Weights of a small mixture-of-experts language model, trained from scratch on English Wikipedia.
Size: width 192, vocabulary 8192, 28.2M parameters.
Below are experts of layer 6 (counted from 0) of a mixture-of-experts language model. Rows are named router (the router's row for the expert) and show model dimensions 0-191. Each number is 500 + 50 x the weight over its row's rms, rounded and kept within 0 to 999. Numbers have three digits each.
After each expert's rows: "comes after" lists some tokens at least twice as common just before its tokens as in all text. This comes from a sample of Wikipedia text that the model never trained on. Tokens count by the router's weight.

# expert 26
router:567607539546441516488588504487436452450496495519497445516517533502479448566451499552483414493521586518543497517392450516534465566456599550377532495552490561557441452509465492518391476476439480455466426519498563544538431524550584575551529486557421494502433558517511489495467555476528438480505486490382529445487490508474527493601486506519494522404485430535443525574534451472365410453484478504528525478478595515642422454568563455461513487631497549429495514533491553469505423514569487467506495554483449520543549497480515424479536464504510528581498471449539497470477355522436517576
comes after: " the", " of", " \"", " (", "-", ":"

# expert 13
router:459499563519498483474553498499494475570471533530586448518542506475514402456420476452536459379576523450515467523436510500541428487459554434497648504541448541490418435509511500395491538442507517394474462491408530498472639422490583537590514529512459504518466524536489492492566518446508492412493566539434620540437439548464536544597496575550471468489589478437482461565529503510442469442636450498512545499481555551567555476481509499459552519517509458505446479470481520503489518475517558406557420451441420539481545554531577425418545478560496533435530449531509544487595440489464490577
comes after: " S", " P", " C", " L", " N", " D"

# expert 24
router:501559529522510537612463483631490455474460571549577401546556528549502478426427460529498434525553454484572460557438438493542553490512574491437586571535514522351525445578537501428430502518464543536448489570521543557493512431476565549520447469514509524508562648465515528490469546420551553448531518475564563524496407484545424509498463535475538445469481457470381461496393371491482435424546477430497468512462606506491548499517565463460509418540560533418515449446508506545507402524477499469459412451479525518487557523554538497486530500477514560506478504491465448433585479523553482514
comes after: " in", ",", "–", "19", " (", " 18"

# expert 39
router:512493431505371592592476520535514487526484549512590493521612496538480461532465450460434516535461503452602532478610483537537581473541540514479489609526488526485513526528549546500468507457468537486400502560503505490566534452538536570550448505525509467531574569451480515476447489497532307465540530564408438500448374509552472524495450562466467508423452403529527487569481473486473486569566518508527455472471573535580435514598497423454511414460497495446448459436617497403527474562488536513473448539517451452548600548501483477405501480532453471466443469456494487510559455438503563463
comes after: "-", "==", " •", "°", "Personal", " /"

# expert 0
router:480477543525539535411578530488574444531471548540506456492519468585518461446576422440480443492513532452508468543533531515489470501454458467475495549402567626470473482506480586363411381474498465435514502524428496472482468562509610558531413472598498444614546468516535531527492455500561493406489553509502511498417549617511544507549578476546494476488482483550493390511512503499438443455513479514454558541566532559570520391481519423430544440566517461535462447474484457498445506498653497542499465521497518541521547480468555496388510477556513486566518443468504449488451473373507560533
comes after: " f", " b", " t", " m", " F", " d"

# expert 11
router:604528563509502534460583582404570514537484464519592453544495526553483513516432522410495499517521444507540462506538539491459507519509525444471467545510601545515468453483503466486412422439440542517417467521479552520506601495554561571549438502555501466468407488511523552438475519407495579536501550526452581531521499638489436526510585447476484545455446448535467548454411477448474437491563480510465561453515528465581496474522478513439494501530625508475398450412455490499530467426584443497449504549430383513490507472438502535477425566580483482617548516387519414479453414474528528507
comes after: " the", " a", " The", " and", " of", "'s"

# expert 38
router:540508552557507483396546558402610498453477497435558441505537486486479539509449434504538463577476425488559514530457552599383509554404580485424575544472564575535443455449526491477427424465529481505462481535433506468500475521474501544571512509519459445542408524478468560583483610443495424552470510512511457432496527567442462516558490525607476481482449502543473558435554516492479496476534498472507496519488532573649435473552475472466569580541495472440533448574452572473560500469499544401422408488452426455462577533526563480453527525452565536491472416467446510555512380515488464530
comes after: " the", " and", " a", " an", "'s", " was"

# expert 4
router:501661558525475514416495562431526436544441577528529450525500509516529499519463487422528483493507549529554525513456474542461519520498589537424552474489494560574463435514451479413439487423390511435463476533499538472563545542565487541504570445476467365477538542477528556466548565402537430498472520485420617490543443503511514516657462543556542530403534395520437473463561496431451472500546497423536455531379508486600446486534529546427554524573511510484537462481463491460493492428556472493535406450509467547427558535457568482526542516415494455542505524556518434543534471526457479554
comes after: " |", ",", ":", "-", " of", " by"